Experts of a small language model: 1156M tokens, 19651 steps.
Below are experts of layer 9 (counted from 0) of a mixture-of-experts language model. Rows are named router (the router's row for the expert) and show model dimensions 256-511. Each number is 128 + 32 x the weight over its row's rms, rounded and kept within 0 to 255. Numbers have three digits each.
After each expert's rows: a language model's description of what the expert responds to. This comes from a sample of Wikipedia text that the model never trained on.

# expert 24
router:083125063149135121122157101135166095065133103117118122081104167080155126114140115178144108126133111173099118234143130126116171077086194137115124162139127101136117150121130119165122122158092096159140206105160079131147117197153123141102148092192103098127136175132108154111113172106119142126092101106127109067128157146137095114097148255140140147128129164076080135143203138122089154116139166071093155118149150153113105132094113172188119150132161125146194090112077118198122136117131131169116172075083147134150123160138131123091171099186118125140075109120107091135095141153110172084143170106114116096120145146114128150107110104120109178175136111186137138141122108149101099131142130093175160140115100174152142138158129168146156146170108049122111098120096100146084099136160166
It responds to: List dashes and prepositions. Line-initial list dashes in infobox fields like Born: or Family:, table pipes, and in, during, since before events or dates.

# expert 6
router:097150101149177163091136090124073127111129125113182127044190134149181116138124195106140108139146165160105090153119110104151129082185171091180134076150125163144056128119254081126175105119172124148108146169115030164136091114146115121097120123166081151166108061146063138124076153097113144165045133127162150130124164100154087148141145189116169125079063141119094119134126067180077109109127168144114101088142134152092162166106110076153104130135154133097179163117134143194125156097093134128135143122110159149147110158154090112120097117143112140080104030152121100104122103180066220122154212129160138099140150092125138167110171079130075174112129059165157135145148066074086119128160172119178133124111135145136092099111182129104137089171133118109130130127118073157085088122116120
It responds to: Mid-word name suffixes. Middle and ending pieces of proper names and Latin taxa, such as idae, ville, burg, ius, ov, in species lists and tables.

# expert 19
router:093163075154144110071102084135080121152147105134130165095135141090200106141108129136136135126135115161116119179124158098141089112110172139117090143153128152078130140129152048143163103127140125157125194162124116171176142168092159150147108137169101096121150112155105129105102127071160065161144101083105172110070152121123133094129158175135205142110145147135071160129143106125067183072129177100111030106153152144124183122155106158158118099149099119107133111172135160192126090126108109206144169099080155136112117128170129120122108116174141153066116072070123128093104113103104225134116198107155090122177099125102187169132122082122139152119140126203148137069160149122143161106132170150084147128080154138229106133173194099147129158170110101155092122128118081146141185080117171
It responds to: Music release context. Words in album, song and film articles, especially on in chart placings like reached No. 30 on the Billboard 200, plus released, album.

# expert 14
router:093164094169177146091179090141105125109162088120156167059146145192183139122081142113135112084162134102085139152133110120111177130095128123114135106157118107176103140123199069095151152103119104090147173099152072175171108077162123105157122087163092154101105058131074169114087165113161150111100110114133162108126182099142085134162157165145142122059077114125103184155077140190092105138147185106110124128146116150077143161133105107139087147145149110150120127147118127191138128119117120170108110127126183096207124191143159111113055119154151186088094099121116083142133128176090231156169104138152143105195145101117149190108125064105104165167103096157162116096155067072129117117144132154135147159075126107162102171066124127120175089161110135108114105139114082147117105053109149
It responds to: Sentence-final punctuation. Periods, closing quotes and parentheses ending a sentence or word, such as ing., ed., Inc., Co., and ." endings.

# expert 38
router:089165085128155142089136075119121096094158123151097154076161143115165148174117165123141155149140102137070098201144095147151157117127191110103105114143154120186088159103152103154143119118153138092133156137114097199161120151119093172130101093163109093120057104124113153091086116129193144131110068140117174130142146101148059121117131175167132135064129144067098115122122111113066109128143198128151086048163144124094115154129128152141114136161159138103141100151133157167134171123086142144100147133125144094174138158148102097152082202139121181093078064111171117094117128107086255079118092133127111085144154143094156129079113086105114133150155133184145169117163101132107153104159165122135159113091118096155122140125136143170141146143117120096072099116114085142078079081115154
It responds to: Table pipes and venues. Pipe separators and newlines in schedule and record tables, plus venue words such as Stadium;, Arena, Road, Memorial, Library.

# expert 4
router:135152116168155148135123052111105089111166125107067145037169136124133101140075124118142147126168133161110120173161087067139146120113165125137126179114146099171116149097225084128149133124169083111158157089176093184159107176146083124108081131143095161121129077144144204102140162078141150162100141100079193092158149099164124050092108234183146138112103159117119159071087111096131136107122138099102091082111102125092097155138105141123138115132161116116135114149137089125141140144082131092081130081088145124098098128107113090094139121180117176101098055139128096164095147149125180101182165088080145098134098106136144135091187068097143171144143136134116120162107116101086173039136070116128137110131129101121089158123172203104155159140083068093102162150136089135110092100107137
It responds to: Infinitive to and modals. Infinitive to, modal verbs and intention verbs in narrative prose, such as to remove, would, could, decided, wanted.

# expert 3
router:098156076155123152143143092101104120090141106149117135082129139190163165146115131129170108108168182183100092145115109121183157115150129086136127080154137086146098137103208100128154113116130086095111165098071082128167056143133136085138124092183050133118120037127096159135148151126152128110096094141144200127130178114167076118145135166159196128060143159114077153114138087168093085126118145076118114118128080131038115181084127103150102106148153109139101074139125119164125159141105080106121095143101140100167123195156117162152084132166152148094114070140131109165073101143088163085197139112134136116150140135079140151090122085072101188140115076150155171053162075122078134107166163120167140141110134123162126127129231124103130130133122086101104093130118080137097077106112160
It responds to: Nationality and place names. Nationality adjectives, country and place names, and their suffix pieces such as -ian, -ish, as in British, French, Anglo-German, Parthian.

# expert 12
router:053146093129144142083153080145113106100087152103133175067088155135172140156134130147145092068125124130133086241107148107089161103133137157102084064152112127152095172104222079151144092143168089102104222131137107117178024161146103136127096104184090096112103036139090120134123135096163170172114113114131154109178203203125098121134139156121122128093083122114085143151074130089083135114137152124137057149133161150116155135086085114163137127105117134103125109105157135151092120154146097182109076117126144109138152117164076112060109146182151200101141094095165065102140177149120164127080113112104162107102167088128173134117091082097127151173103102178162137170116118096125152109143132154155171103129125137160118141129128153124161127199123099146103137106084135152118135114142168
It responds to: Institutional head nouns. Head nouns for organizations, places and roles after the or a, such as government, company, school, Secretary of State, followed by was/is.

# expert 37
router:104118112180192143101157091088086080077169102130123148073090116126156120150094174146115077109166145148165150208115097103157112101137159118077131101131155147128098169143224076139139095155146106139155170199166145183191103175175130132061123134122113147111125109165103168058117142107151152157169122081131154128091195156093082061147094159165184158121162108111067125152136110120092157111134158140072089144130092159085125072158054162181157095104143180155224144108095108173123093129087131148129120096139172114119092169126109126062106069154131125099108073124102112131117143186125164110156141096096131115114171186118165144130114127100142133171154089151169119087124186166087124125127117148163166133052150174133128161164121144113165114143091080112077161139113128176128135088108170
It responds to: Career and activity verbs. Verbs and nouns of people's careers in biographies and plots, such as played, worked, debut, won, film, performed, his, her.

# expert 7
router:132149091116177119141110068108068113090159135148108128023138129121175135154095114127126104147154087135112122211119104176133167133120143131121140140141172121154058107102115109153152076092145132108128127119138084135149098130148153107126168112135057105141100140108093102047118157129108148111118121130144168094122181101141129107138164178144189142042149068071097130178076123125081076115141142162086109097134113146025114124145144136175154167137152121136142102157131134162125159133085168116065122097083148107102124139159089100133100103139106118081114071140081099104145147115105236153117060114146134064160134090093171137116120130077180135160103112158138131135162109145116137135191127167144124129153169124146072114075154147124151087140157094056129144166160075172128130110102123
It responds to: Table cell separators. Pipe and semicolon separators after team names or numbers in sports and statistics tables, like standings rows, plus dates and parentheses.

# expert 0
router:113157175165183083134178127078070144079136096125166167043134160087175144131132191141127193143142138182128149213118160083120142121097166139131066086142134138136058161125211097137143160146154100161106217191166049211142120151143169100090134136137088135123099017158107191161123110136159132140115074138081174063170123101180102115127115191128145190081086102125067147106083117091106104135052172175134120115088090122057123146079142150148135147170140123077178128165141091151110165146136137119134149132125162174091128107147129157073135150137106140083137083075144098138087124166098143104099158107164136108193173154071165171082166116106105116087140138138134135160113116115099132078115089144142133143135135116145144146124157146121170154118120100100111136133125140149139101142112144
It responds to: Auxiliaries and function words. Auxiliary verbs, pronouns, articles and adverbs after a subject in running prose, such as was, has, is, not, also, he.